{"moe_layers": [1, 2, 3, 4, 5, 6, 7, 8, 9, 10, 11, 12, 13], "router_bias": true, "n_groups": 8, "n_kv_head": 1, "attn_scale": 0.102, "train_tokens": 397100000, "dataset": "wikipedia_en"}
Below are experts of layer 3 (counted from 0) of a mixture-of-experts language model. Rows are named router (the router's row for the expert), gate (a neuron's input weights, with its number), up (a neuron's input weights, with its number) and show model dimensions 0-191. Each number is 128 + 32 x the weight over its row's rms, rounded and kept within 0 to 255. Numbers have three digits each.
Before each expert's rows: "comes after" lists some tokens at least twice as common just before its tokens as in all text. This comes from a sample of Wikipedia text that the model never trained on. Tokens count by the router's weight.

# expert 10
comes after: " |", "–", " (", " ", "|", ";"
router:137126143116078133145087137106044137137137071148044095096120127152087086113106139114186184192118109081143114089109062168091152176145114128120114097120114116148128068131184084191192171131103113135118093125122103112124133151101166059114064116101132162125085127165137159155167116090105121119113103106084107149076131105140135124135126160121076135123084125121119115184173176091174147101140121117114157124169156161121152087150159105125122141130122119189138183194065078105113114081120133153148145151134189134102150068101170085167099104105178188066114139094196154157133132137125130163
gate0:116068091139160114144139129070098147095126126090131132169090120150110157107110150169166093147108056101128124191134109133146119084122176117117027115165107103113137155105129069120154141095121150112106142090073124107136113103131186127102134171097142133147093110111173168137149138161151107096206069178119198139112143145139123151088132156064146133119175136181155160158105109096074129091088085097137146145160120133143202149128203152186095117170125133185154199175130117095147129121150136156119135085112171161175067096103147185152089141138173093118185124143155100086162107116174099120
up0:113099177080128113126106115137188132147186158114180118183141145089112085160098134164096163132081168154110143188119113070109133172117124096163122121117176173147117175117084142104166125147158159067066140156092183102049150072130108128097139123114068084105105135120132095075123111044096109123101171123140139143142134114125146159131092121121102106125090108045186106167118105111144134115075111135089125152085074072113156148118149135159132163181105104152161088179130147123169180055106068162117134161091076134089121121121172062115153138085128134133188110174131125133108117104159124159
gate1:129098117118183208141092205149091119131150144118134135124128134131133156173122086133210115187171124082093090144113088164121122114173138139114115135107096162080200086128110072081143149148135134148173146134120102185090102140111163153098172162130166130125159109110167147101148104112181169109092170139142148122055156128130097115057141106174160228128142156185163082124114117070120072144128127139139082089104169105119160108159116144109124071116103123095173148176087077119087156124076161106125136141135129118088113087138132108182116120156188143156146197109168158074090094114141119127
up1:191103125219156145134146153069129161112066165119136093120149134109153114169130134147152135095131136182086131187182069100089180172130159146167121119157110139183128066183147094157095059111143081133163128129109141179103144095147173109127102095136130108198125123126134088074169127184137068116163086179127098105120108136136122142146177137091144114119119084136104168105166113114124066177119157168112120105116106126135126122124136125047158205072137121142126106154166117158170127055146095137183103125143093124173145195123161147098164131173141145087081074122119099113155146101168113123
gate2:097122144073105166178103185106152132119153088179140120060117104150138121128105119089136193160161125066174161117112111197062148102081172147121113114156089097044135095119124130154123149147084132157070109160114162115086164107135102135118146094158149133145150178182140103149129111155105163155145189151087082122102108115103075181168164121091143200161149129176097156154121141142148170145157096112158137107161162096046101172160128065146075166143065118126138130168096061143114139118134110131106110170096149108153179160097108097123150110120155109130079141084102115104181079167118125164
up2:142090143126140104091131128079108121052131119136104096095117127123108079153120124132117091132154146095135148088145138147155141110147207209104195123096119123097206126105079113122073130092181174111148121120120132126137164145202096128146078123121171158157125150099120061120073205076174175099134169072118080144109171107195132096126139104105154163159200118187183100137124160111087093128170130150080139128124097137137163099165170131095172085102136112193139094058113064138077136126115103114105101123130187110188147153093109114160141128104125152144111087101125141100118126107154173143
gate3:178107121150108121101107074123163142116128163140166173141158153094090152097149141135092153169188123085155208100105129174166082120159140132150068091165091147170087111073080051118151121150122155129109159173149167130147100164148107119123109135116144169101098212123139149150142128128179147122130056185129139109154100075126148088169136153137164112167155172137097106118114128123102133077179035145182149129156119158126160145187163134148119151094135114111116147082129084161122153165126056078107097129174131125096187121143098155170048088182153130145139116115096145116121127196149081131
up3:154100119152116113107157134070082095129154116105116143157089141109119142117141134126158127164143091076117176103120081119075141155128157157076115097143160159171169155082162038059182109152038154163118110179179056096194141117132152124090089139123127120101096113125147136117119125067086116126143133149142129141126098103128069117140116136129145117115188196150122172105114079104159158147113060164139113097136095136140169088170169137161119132120097134113117132111118083101116148116178109111062187136186097137101126130085116168152150176117175123104176118136151231069120128132201108109
gate4:178166118148141085078171114123131196065128104103077153132145139111152143170130150163143162148142112154085165086084118113136081208160134119148102135172086100099167096157140128134145126099111074151150039103136122143103124090097121108135135204102129133117091109122072090100198140137145084091141095097129071122150135088139186145119188127093169106166163055171114136153146155068155156106167122086142202200086111083126132139128111148130144140095133147166123137132129111097117093138108110090072154107112109129121188111092082083165110168051115099171165120119134170144121162167116113157
up4:145168081145117111053126166113136167134077099116125121120086093130098156125194126152154140118128100139117129113109109145148107102156134146122102160098063203167149132122160122127075109098126129088147096077141192143077124099154128137123098109120164193088102132128143100131071123099125150129158120139225098178116140174109129110184110149198132157149067161120108162141102159076073102156115145147132118157117122129127092139180196144196136097134132138137089198133048126166146144146137163070073143081107146119086187186098076137188133205114113123077149106122120162146173119136143114127
gate5:082085156084117134157128126101174125150074149145109145130114093129122158139142117180132153143200145124152045108091196174110100139123143095107118056131202115121119133141113168089092129114129102139168163152077200108134120136042158166196140119151132157112143116153172165115150126103148116126122092179111122053126159100151172049088126172154129098058120153123182088127122098081163133131169111185179123133157065108089131137161141172154115117154166133111168195149077166119112111160153100185119058172172109147087077158097163158132113128139155113112121126121118106113126124154121124122
up5:125147128111110134124162149156183145061091155145128116148108107143088168112099081106143114125146079084140152074168154160132099166102108160149085168134068126137150151087105100137130053128092132151095157156143137192156162143142125168173168115093123112077130128112149044111107111117176202163160129177091150116144024158193184176103126066081140142095084172119094091132146125161095097138150107146158112169156146198106122114124182093122147121138124147099132165087147094135173138096118113080134102149098113165090113148157121102122165113118162100111213122200108078119102137129117115165
gate6:149122144173067158165043105120105124131145115106120088225159151107075081107126084111139151172126097155132161155116134126101132121098163150068068133096144184106155167091148075146123112157124142140135126183173079110136179112224058120121088091085144147191130112147151061081086159096092167110134070154078153171133171092147105094114151132160148132110084193116109151101115133104118082134080096104140163163090118159131147129103128117150090156131128089133140127151116178145127093157110138135113083103141160112124133160149129140187097167099163116104199145181118101137137053142133137111
up6:150189185131144125146116091110143148105101116188191132101127081131138068102180148080133184106109146159111161142152082145077143116115127145059118097124085157181122107164135172131125164153086137118190197147171145101134084089129088125135137069102114118116137116129144124130164149139086067121130127083065108154161135171145109132110129124150125101138151100099083120118127147065085133099094148187122102083106130100127194082055100159120097103146136210132138171123156134108188164112126142115152072081109133147124134134188050120192178135096144081065137119104125069144148108129178148112
gate7:139124141152094209065147116087152135192114079112063141114125135142122088162178156056124161070091101153133110112136106152077132196127104098149091152070120110197102095113128091154139136120113121146142120120108137128129114110110130093139188173118164136141068107116077141108175152068126145073082120128077201175113099078132103144158111151139106118119099151156134126114130077162169172140103151101126128142200187053154071096119183140159096161105119121074124087166124095107122085184119192190153123159148124154109120141120119120079150146100159094080107101098142178134115163130107148124
up7:112170108197111129096075107129108139130178137109148144146142134158098107164123132092132140096072164129117152152120111150147197171095142129128168160175110140052141125106169163163160123132144162127151150104106140108055181152103070099132186204160140160148158181162157079120133133120125158112099107049157104177103191123131183123110039131145086185145141108095106078114124155078121137106120156154059119102081106140144124172162144119101178139084158097174156086165130137161165133149102115100141054139091107100120132133119146121078103118150095128133137121201132116112080193131103191119
gate8:141095118146139149101130105122138100175066120169091101151143113115193136160186116110136154134152092120159120129090166073076108115095131068134161154163198160128118078101158153085091135170091163134121165178171173118130082174148176113142123159089073099131095086125128150086059095125145088144102153156114081149125095176150109084161100075173142167094094119142141166115117147121098112116095105148078085105147139137148206084122162083109128124114130150092159163142111128098167140146121160083171063148157141124151088136130127078137123094187168132096074106241150137179115127154122152170
up8:130145173135099087111119115118148078085127139062212142141134095060142138128137152112090135105142119163229101081161125088161122120050150098127103143150165160095197078117157146078109178153170131117112111085123184182066143172147060132117143179087097139140102101093118164122076101179192110168139170115141130138172082167140129140109093139145158110100117118094132139117129179144101124129143129088143143119127135101083117110098116111141165143149158169089096153110136124125155105154116137111126109136093152135116129150186122128111120124078167099118099156244119174157195129186163177138
gate9:139033118160220166082088110168155121147138135129112065130097068136168096103133108110144066090129156152084128096102126132121090150153124113152091103105126168111166167137113113128164169119149065133091131124138098184099122115065104103104141185111152130170114094110149128138154146139153103109132097130096097137081074101159103113119138137130099144194073132141157129151121135118122154150207151085071106075108164099157190188131132118072194091121182158108160186173107121123074078096153141149166097096207122105149090112084167122161158134127118088123159099118139171157083154128146148140
up9:161088136129082154131171089110160101159170209089103166068173110075151166155129100135073082182095104104126169116093120090137136132123090146166140101104074190123155102110086169171113122151135116167106077113098100117121143120158104138120067155110144105073173167162122177084085203117212103143137102159112124128099175105135131139117152163108170108151145188167146148113104178162076145155143122158133127076156121108117174111131122098132109150140120156126130087188098141089077110095132133099129169136105160102100157111094106156143152114174116096176062115136149209117071118078126105077
gate10:158122133191104138153135095157124108146112103126140153089082129037092153095052094120148099116130124043081102134173118055124100097136132183188193106142131113176144145203157181061078088123090093142144078117129157141155108158130092135181162060062127187136147090114126144108189110096172116101112085095132177177142197121122133112157124094102110155072101187104131113131148106161178108132137138104112135159165154172138116148126160151110165129133132086146135103105129078109096138132112089162095158151109149140123116160131109108137125102090120137133146169080126060101113112142098190141
up10:115120108097122126100118093129135130155133112148092105123121094155100077139129126136097171144091141072060189147137160128100145129195105077175128152111117112079106069117174143068118117145102142121178109124127087107164140122153143133193131090080148140134130119138092127091084069124156171118104137042173070113167097162176121111136186143081181112169119101172097079145126118122156219140112019123110176118152102104127123144131084162086104154083147110051082143165081156163141107164129216133121120096105132152094128153134104113139147084146137193150122124149122104120122121099171130170

# expert 19
comes after: "\n", " ", "|", ")", " 0", " 1"
router:112136158142091131137110143151139097133153090107099131128122137156073101160113137172099151108165074114089097063160122096161163125106146113147136086173115205081124124110154144118162141165133114136089146119114156117143072086086099168133139102164152199122102117086128195125155113139129131149159154168091167100179130060138161193150161096126045087137096116109103123133138095169182196102115118151110163156127112143132170124116105143206141120127130098157182135161048088147115168136144193091116127151075130107074176122142102125075161109126138220064187159132170135143148101163108095130
gate0:125106088108118158165119114107103123081130157117106115068219127106086093148090086117111100175089142128154116147163110113137157108116086111135182150123082209102096115128122125094116136173106159089107117108132166104111121121104154135156141150082095174157096114098146086133162127136136085110131141141152143035187169160125127192161117134146126141153123127135124090129043137134167124124106171116084124117146135131079200108119154146168194087236086181109153138123143091199112101110096080085087153143130129123110123100126104120081141086183163162111106113136078126166068196155145101086
up0:190087089174171130095149143159159113135166098100148128155174090135121143123135115126150153131089158206114122109144174077165097149123101110074081104117121128118148107152137093142153123121100145099187158098184136115102098089114175171107104134133086170090106147142124159182121086154108143101163106134111076183088123126163165119107134106102180120077144151186137098119054123162154154146087078108086159104222124215116129135144117115162092144158112082134182060126152111173139166125171124128164187129144100137085129160122150093129106097075122096196133117131091161120123097108128030136
gate1:179116135136065125179092104161106158077163153124110132135168132099102088141114104125110135064194117136120122111191088108074069120173130127139118180150157110123133128122116158186194172128158154140138132140157167162147161142081191094210178144113127084094106135099106077135106148149147122161092099142062184143122096130109136102091080143171135124105131143144067126078071125129164129110158145156099111133107113184145108149100088052109154089121165075134153099190138134094108216145155100098148139166088101058104077098078136112145138156160170140159124153185132124126132134138098114167
up1:190128141147098159115146139158178105130108094107132042136082157165167088131154116090164122155099156155127144107159154073138131158183139180129144130151168194161124105157094139128159152123115164107162136062196143120122100136149194094127163135231105097082090165122081097179132124135085129141107118109106157166107161123112079129120091150159142132128145163104159174126097166125084103092160095139171134093098158117107142146123158134069142087116090150117091186153121104168089131076152101175127099137111117070101102199098148109116124115155134138078088099165189124204155162156197144145
gate2:100061100169060123099117100115143139160142126134161112128128156094174106156095155165145169166142101124114088116151142112165131178163156109144038084156115167107115169138069149093184131132122186107110085145144125143127156187145131104189112185132134100100129056124150174133153111068077112123105160107157077149184130123175165149098105104095107124139154161099096119115105099194151167101046116123141097090105135119089103130157167131086127153152119136197090139128074121150095117092089073092100146116118088131121140130096116135104104105110131144171186182141130135091147071212133197098
up2:142063132156120153149142151108085083097115158117130162123053145104106112127117158102140166106090136144068133192147095092169165140096121117127088148081112127103129189094145120126164159050157137093072127103139155141124181126126087120075188141066136081147159158132108072153109113136168119148180130166109074126208150140119093114150166123101126151116086167116163171127145101142146096123140165088151161142150128109127134106141087197095110106097123137134113085118066123204067124101058105105132069125160131114098132121200145071172131138224105128101067086157134105111131141129118132164
gate3:129144148103094190146118169102154090124177107135132185108142122166138150141121104114023129070144156172125131160115143166163105129095132104166114128176181101088143097174164116149126156162081109118067130169159170094112091149122130147138092112175156141083117142052174119195134215107137163154089092152075073119130141155099092127196103096144105106184163148088085128177136089129109157183143094145083152065155164083141112124147107122140091095137157108130135139114132160151049122150101117117164101172117087109121143133144103106114105108092122104153073163121091116128159115174154164204
up3:156064129154132080118071104177093134105119111216126154089177148164120124169153152128125125178119122182137173135072132137076132131130115114169060115119125139121132131172156108080111107074112096165151128132060126114158113133089121135177150198134113151155097113095129073141124110149109082119136131133123097111101122143095166188186000102122179117137139094128100112069131095141184161190148082140078113177154102092148147129178169132151105131145163121094143079101134128128133186109162141140055172128130107104120114112113117164129126116082142159142152126047132147096100134173152186109
gate4:131174121168123163161097104148177136143139124085091106118108135129122082152163127110095138148158081128093117117068178142156139171178117120088061107089117127096125121162107160115148112114143142102140110087150144147128096172135087143101126180095170138158107089031121178130146175116116096095047152038091189151138150150088134098127134103096133090144094110175159144148098094129161156165160117155092070091184113101153129136067095149105161110096157120110118097189117093151156122117105106139207121116120158151097152158110095044145133151161097133188080106072162107153154183140109155065
up4:077199104203080154122119162146098148192111168146101082070177095163089115127152134072143117075134122120124138119109121085159060143142115091201106087094101132126120128172134128122129088131128075073130208073156126077120108108131095105062121138114168155094128105100142122088133113140151161092193103134158191070125093133144114160121085134144100108097106180111056112116127073115173175146114129134158132129086133095111104164156157147160162168159131110138102177144097076141098130115110147141197143147142159090083165090093094137148107056139148143137079167163132119141108079132119127080
gate5:142180109121134130107178127162160087092132093146156137163084156180111128164146185172135112126135098135126092118145140125128122098113148126201115118124071179103168125160195148177100104117141100140094147127146177134079122143152150198186110154107105128160133124111164100083157120102152135112073084121129101154089176126172141182082167122097118158220169114109152132165090040094076124163158102137144181094153131158127140143122081166174185092134126086127133112146139097151132150097149101182170150152101207180144130130150084189181134115131162144088156172123108152125068166086118091094
up5:088194167080122144173116093079166062083093113111141143158117159133113131166135090068123168146184141070165096099136135155106150134137102134060194111155105074155109128118044134134172120155126144117172074116155156105140120159140166109118128086174139064149100175113151177159117155098142173103081094107112135112126180163139115068088059161112093181114148165138150089133141136152093121141070131167183129106194102168120131094135100133114157093144128099141063105076115154122195113152101129171143088162145133114155139163107120125117128106138109082115105080097183093079170180117154134131
gate6:123080170192143131063146081089177139131147117159157101110151114131114119112119070119149140118192092137088108061119064105168112163080167162154074124136118185112164106127103101084120159130151153171122153093165093067120106149097100143152181112147116153117111076120125099131145176140175153123155085133037086092112136137109180107169106064094151170147124121159074144165087108146057170138187121158152116108151173125109152156113121078166153141167137115077098144087126099134114109219156088146122115147132124169110097153080144099127116100190075136097154093155174112158117091133105143112
up6:074103054094072178140128073146143059113073126158162135143088153136124099161145094156108119064082114193124118122136137136131129185157057135136109152123129184126148144112124134098114148161121171162100155100096170163163117116112133124109121129149118169122171083123160090114121205136159162091108122116112155170105088176116140109126157072107136104133168114154106089117091154114116168209131161125108198093126082091150131177111129238084113068132166097121132145154166181168142111078109093141134092130119120126162126081130170166091144069109158134102070181177110114157129101155146122143
gate7:079124108166145125200075110182145093128132159060127134194172141107102124152119096131180071190166110096098157130199111110102094114081122184189149127123117191040174125155170126110133144121126108141095146136147145078160114196095072088148150174147120152125138155159140189157139147137148137156108091144107148087137086086130130113132136096078158075033099172071107127115118130100142100107106141145095129185101106118069181112164111119091141138110113121122137187148113125179131126120097121088118114090090177115128076084118101164122079116127103172170116107110165077122150115144105110143
up7:177157100093188111153118181117139173118201126114157129082127091191157107106105140196203157128116189132177192150177135125133139088093121107138155150104125106103175105104128120076102173168099102081115142067090123098145164113096139072142171111113129133072160131160146105152103109175132125138143115144116114075150081116132151179126136171093118083129146106132121112147143134106133196112074070139097122167128122184093091074142125148152136173095160135082132161153094115159144106155119156130152097123134176183095105164177111083145219229107145104122136083111151139128114094113129082125
gate8:083066171133133128099132086160091105120131107122192119164159060089085086127122109157116171109089118105117160079150123093168183089163119154143133118129124142152146072085135113146108178147136164111177199148055146121186106083072104076138132146080173152127179133115130071125147068109128138168131100176150084105105156113128128117140175109035136149161132106125108128129124132157105109126119096110129167107210089083116162118101081170138139092140187141112108136087177161120151105171111132108113104137105103134117131072209141187080110083158077103136159146110158172132147160136173084121
up8:204120184155128165163102073184159144140089052099064132092158157114089136119105051117164099169123128101085077070121140167155129114096113093124150161070129134110113119152132144118161128131124127157120141126170115121148106131144134106109175184159083131153113094158136079112092161125120134107118066120163103124105077118110123099155093173117123154140099149129085166193101102192118106073192090073178146154192184090057135139160117120143131119122152142102169110156080144148106127109136102155166052126129141144138121135089070080138131170109082172183143157082095122139153067160124102128
gate9:124124101117160137098158134101135093103117089108128127111113124047077181105186153060164119105122106144151132120144166102114073173135173117136119109166180163156071117110101102083165119159164126163164182121107140145130102199102153125136106112171131090163105060091134156123123066069115139173123125091066133145141111144136167134190115075126127106161160125091072095118090114121132174120140090178128108134136165171136106099197096116115135128177123187177086117117086130163102112130092137060130158163133177147097145081109155109152052110114123082124147173174107148192111064126094077162
up9:086118112159193209072142118104134151102143120139164168160129163116141118122145060132159112096128139148112182110181128185155124123136111167154157157066181096072152143127140129188091113107095160133148127138117107096094115029120091139135124164099136210103179157145123085140110157134162073158212084125165153159118142081129081094114122106156167176115093128146095109090113119092116101125163072094101141130118111103075164144058106162144127135119118121166177102179130140112147126157130083152127097072139128104131159088098124104158139165196114116159126112050132132054179141119102132129
gate10:176096123139126114113141125134094101063077121170114196084135153141118074168120136098075120110185102152105157174149140077176142107114095124184091159173088128072123114129169081178128108129080086069114157102105187146088116091134129123165160090141073103115153132129113092149098214135103151112172106155130163136133117121057132123116144089150131139184100132179110115184119113072157116144068147120108112157132157143096176107111083091126156049108139114115129163123056118139094124159092177135161062103143162144124183132165163092145132109103164092121105166084165118159114190168152129161
up10:133164091121162168127166147091124111104119087141119081104082127186163078105128135120142165099178157050109105126107134116162072149148099117115207147128143086116073183170178085087056117175126167098142160172172206095138103129134117163111146115164137096195152178118157141099156142107139127143117170090113120124107131159129139185127062118121103056167128155101159138157145093128116151151139079101070121115114117077114185132097094094124180143116135157072036130105137119111133134126117166184135145170160130128135109136134121121117179097089143107046134130164100101099112142170130186163

# expert 8
comes after: "\n", " ", ")", " 0", " 1", "%"
router:118120138160135160194209177099124111137084060117105111157131201217139118140113158191167074126118144112048102131165100188185105131115103128103123127151103111123120081100150111121154113115115124097115128131107140126173089111112102145133105135129103190091123157104139176105122120088134117156116118127152150146092169141134132143124132133136116095156155108141124094102143156092132175093096132139121152130114164139160159107119111165133122176128105132151171185166098150155185127110171214059173171176132156112119081129153119107103185128105110194000140143168147184144178103137112134120
gate0:162142089142119134080163172119133112196141162150095167108139136169186114130123155112145112195164128110092142116167098127098189186102125087175150155133089177148132101141107139115182071155125151119090122151156086153180133073103168116138096143127167079034181081153158157117132124106124135139118139166144120140139123137117080134144147187110154182153093127119161143124181061076093114129043131103162140089161125082131128072107134182111111178148158159132133134135173115123162112172131113113148118103094166135104082078092116119183122200133158121062163133175141080103080122065091145149
up0:125132140118138126155112162114114125104128184184170128142083157068095132143127134112122141150083107081102145105086152109132144098113082168069133126111071178154124078143160103089097195104096192101156100187040129151163164152183098112080133085164102173117187131119116091128147068133143152143141032154103114168162190073130129097133124148111135116144115158139121172089104109155124101176118145117181136140096079128129078118085168157141115119150081184109135084126114160095095144106063102156191131146130175140159129163132096173098136099136095143092152142167086215141159124103110128105
gate1:090145152148140095091083152132151122142133125122094047137150075141144066114139173174159095166146176175069130176169140159106160145127195094041137151116078096161136145108166092133082101125103167179104115139185134110111142111155123071126122155119150119143149162136145078114188142098151124133136114077131111032110145104213140142146058111148101157143138095066175126165118156091118147109171132128100107148193101147128126140111169123169126136125129149127067080190134168080106126157081093175115082155128144110157093158122128147133132082161186123153089117127185166153093124143167133147
up1:135114130109086173135146159143115057139121195188159110097109106150107139082131187112142150097128137142097150183149126089130154173179104146075096146148111112094113149119136127115088126171144164139129128087155135192118186117087144158083101136167135132136113148144108095106180110116095101109163181062099132110138187154123139198160079098144152091125136089114160159137117122109122188128083127135159090059182107135160147134062167107086199125090095095127122128151147179104145139152131078151090160161089100061090114191105119094013137142153141143094171157146099127088133128154104101163
gate2:177115118107165071126148139156106153099135107124171164162060102099056170119176136110146085166125135147172127079098145132140093116121133155150103119121145111192141079101106130105159132049182076112134089127113079130097140113099107077101149137110128160129131180143107117101120067056154173136092118172172140166151116095135188119133113138101140119133169109090104173127152083109118179149143074127169174122173109138188143133154074153125143109117106067174169129146176112128128048153069165105147109077096098095084062128140188089157199123145129167083120085119135144140147098101157098102
up2:144124120119162135101075197110098115130173112131130096124134153121149133135144079127205149184152168083129159105061127130068098066142110117130130142079131174164134067077107074123161126123165103150129145149145136109129144159145089179109096171152155167143142193151131086150127130087127157134095117053136132127142125108171203075138106187090138090120089085117125100152188116137116166151121104115114097176116161146081100111126147195097132096112132077158180072167149142141112179125083149135099144133122073052154059138078128156138172163093163164109104127103079090065106126163103134148
gate3:097201121127112138176142142119106081119158079128072177199161138094152138110153117143137116135120095080131114137129083155094128097147130111115111117103166117069152114134175139144097126180107154095092164160111133124184122184034205143215133120134141136094152089130124159131152143142112139099127143086060085109145159145118085129165112070131161100075072202182138165132185150125076136064152062125119131089137113121101150155139134101116084171146108140150116101149089151108156123132148173149123156085174124173134111111143068120162103086105130098137120073198119104067160132162082143112
up3:180115154139167128140150104152144210060116167131101141138215066131141161131127153128128111163111130103169132220187123111137144149079066138147114077092130118147164156117167148096136142178105115094115152200114129112136114077175110174086060147134142120086139109110146143122056180096184106147116153121116113101133180082087145155083071113147105134136094117107111170103092161148166179162164079178128154214150150119166109087165119106095166124096117161161161155154112158130142121137161141079115167066111105182146097112104123100106147151156142068123161147127138123147160144103171122111
gate4:149122116132052120186126108137115137225108122153114105114160137132058110139157112068118139121127116111188112104080087105156127144119143105162152127128113086146083106102142144170174101100134093071061135167147182133138099149111134124073157127105098133156131157189129123133125089111159136050089088132164130137129178176098100170119180100127143139188086129155053122133103126105060151153192184108169176177141145112147137133078124140141092185133123114064102144073112080136084139125089185115167122165096153087146163131148125111203147104147167088100104123110132106128165143088096082157
up4:104156150132151126110104217115151072136198100073134104064103173103141137160099197102135148142079106130129083120103067106135096118106149123095108078135139094146108099174128123104133111180120135105120117188096118083078162080101172163097108174120100130115156200133130120133155146104072161146121141135158137138108169167130103113125099119187142108161080140094127129142103091153162143098170162156105101132126155116139110102106151082210168104131134154049115117185129087132180124141145134075062086097108075177144117166134115212148129115100166097146074160192170113182112128130137114101
gate5:131160090130175080127148116154172106090125157148199062125101122115064129123148122141154077148142145229142172144147176130127106078164088225106096169158162182114152154120165116109106082114105146112134088169113137143164100125155117170128162181139142121167132163118105123129147133149136169189095119104113135100106120067161104194139135114085186087157155166128102129125145113111130202208154119136185137152123158101116128132129172151181126107077168155054153111145118127131134162162084172089126188150122107190125125146147138134080134127101146205096106167149097126147165136130086104115
up5:109182117129114092106097127144161110123169141114117083116166112149120161123168088156171144162154102104092094128093100119105155134096126156125139084107164121101181104124096150130170148103127115133127094128063166132095093112123221225175119095140139125162115141128152059144119140150076124127143203129081190089089130103190095152149155125078188166131144168142105148133165179161122136141098114127150096104073136142105074164185147151162079145105130117109175160188107085102110144126161073092205138108094136214133111078122139196147165149149125145069076115107122149137112134132103167140
gate6:157155116112049109095136176095106079114144130160145123121162113164128132132115159106065094144084109171157124081163165130188162104184084077162122133133099119184128123124138150129095118162111112105096135040144104183160049107130156108146152181131111117110120148091145154083094063089178155209138116179122121123094175113183193118121191099129071117135108150136150130185192099096156194089152127078122147085143140081129129135157150157099160148184116071152109117167148128139168105166156130057112178098085146121125131188130139110183106112116102126122114118138109097127132104139131164119
up6:135141094074149172101169098075129115170106132153158102131146158203152115183143087113111100164158084103111092111120126087129124130096062130101133155162103114080125123114106078132128103110148082138111111126165098084105144140120179094181169141174156112114166132179147124132138081158126185167140117112136200132154103143171135142108132161123108154162091135040119132156158094150104191139100127113098151118153127158100158124124141099105179140183190126130080087168099153094146129136142121121112106168140148168119072080187161144103146107116165114206107124188108059133058238123109173116
gate7:139090146127094121104188112168167188124126125125120133151087123146112124106155176132153114167145152134113066125133159205111118113139103130056073140098105163168157162120125160148098108145132109152111119122151218124137104214178110101104169127151169101122213093107152155147117119119158134128078084147084108173106074087150174127149088202098113138117083062112128164056107140151147144157174137099112108189118121087135117098109126118109113156131113098139137131169166124192119116138194091166183127134169128091165100153072136143199160061140102116101135160123141127167144110075110073107
up7:175122128097127152185138137172179117104099083171139042083124088223117140135117074142100143083130153097097112158042133116119099110117098167176056170137055133156171109059123152133103128136112093100142120168139154130124133130101202144103078088173147113130131149105160188105065158109158115138140097182097144149112113136131156114164138134092119138224164162070119086097102122190126122161106114098118150162133166101143122121141144148147163134122131106138096167171143169132119145107123132098128119189173153091097203138158148120170115134117085181092171112116109150094109120133179135154
gate8:067134158136141145183116164191158152121171156105121113127199127123171112103075113154115068103155170136117163112153131153156124137125136135148168173152082170159095109147123124135110118128076142125116149126081163127154150097167078156148106113126107115148135049056176153145072129108163145176144065092099180074127079112102162126133104115108159153107127173070105098090174124084129093151112065123168156138164097103139100107128162173150128195143143144159136118100078080077077121204101142171114143119108150189118142172123119132189115135147080120069130174118082103182152153086160081133
up8:119158130180148088146115175096132139150172116105146167154170200137132111129155153107075072091102093145136129111153105155121178125103147156129126136154103167162132147119129136162088140091119085110085126049083198122227066149079133079063165147143152102117169131122169113126123109085147167115109079159111087143094079165108103084122135124108080086116161050112115141092125119084137127112100100112141150153099128135148083150131189128125091142165132128147095176116095090067147099149181155131105147180160133202083099152114181182165135106104081140097082093107172103172133126098087104110
gate9:142124087103103127131151143162125170097087054105112160091165142151125109142142117163123210089099090071158098136106135040154141018120126169126082162131128092155141146157116123121118112110192123086119126154107146117125119141115090197137100095151132152144146141153078175132100132145134148082126187154149179146127132160123130112099122178063126142194131159137136051113052088117097107131149174136124166109099124037103159151159102136148151091132139136129173179128165117130156137089129054122131140113107169115110173093144186103119161076120108151140149116085186182168126118148135178095
up9:124136085038096163127148111127122140155106120091096133151072164154173127107193159146142126122192181082083110199114121121102140161138127152127091159126205128164108156133055133109099110148141106142097148156103090150157068131161105153140156180099083162117115146123134145147147110065125120135167177114121169087138137077150125061149145133111064092128100122122068122178136191137141128089087154153126120139100094094091130165177111096105103125150103106127175105113145149165140137154112071221171159125157114145120153126173189107149097164148167173167160141060134116173105133106074078159
gate10:090121084164124083154115165134121056133113116115120133159105084101093187122120126128192096224124112119097115151168122074142130138157105114121104076108141159123118154186104125089172174155172168118111142159144132160133121130119135150138073137104123112156154172148133130082117105156122142121130096155126171132100193118130145177141144124152099109110104194176099135127127107040119103131141079174128083208104141077193090134146065153146159132176095112182192143120171157092086091109148101123156135172186144099145129104196101123138094096149094117071121129156066173142132142156184086078
up10:124112105157164108099112197129107120187132135154145088109101162157076154111184052153108091128131175099146132172149123156140127088063170186125132118120124105116147141104107084098140138056105086191171116133204117073186177134112109098131082073148183109129143121118151125137165080137134127140137156118119110111164106060153156142096142085110115159075154098129085075127116135175086073107156162165135069117169132107117157121051188109082120114160124118094140112061147129127118131109130101113131117127106147110102156073090186108206103124156140089131125086123145105061101085101105170156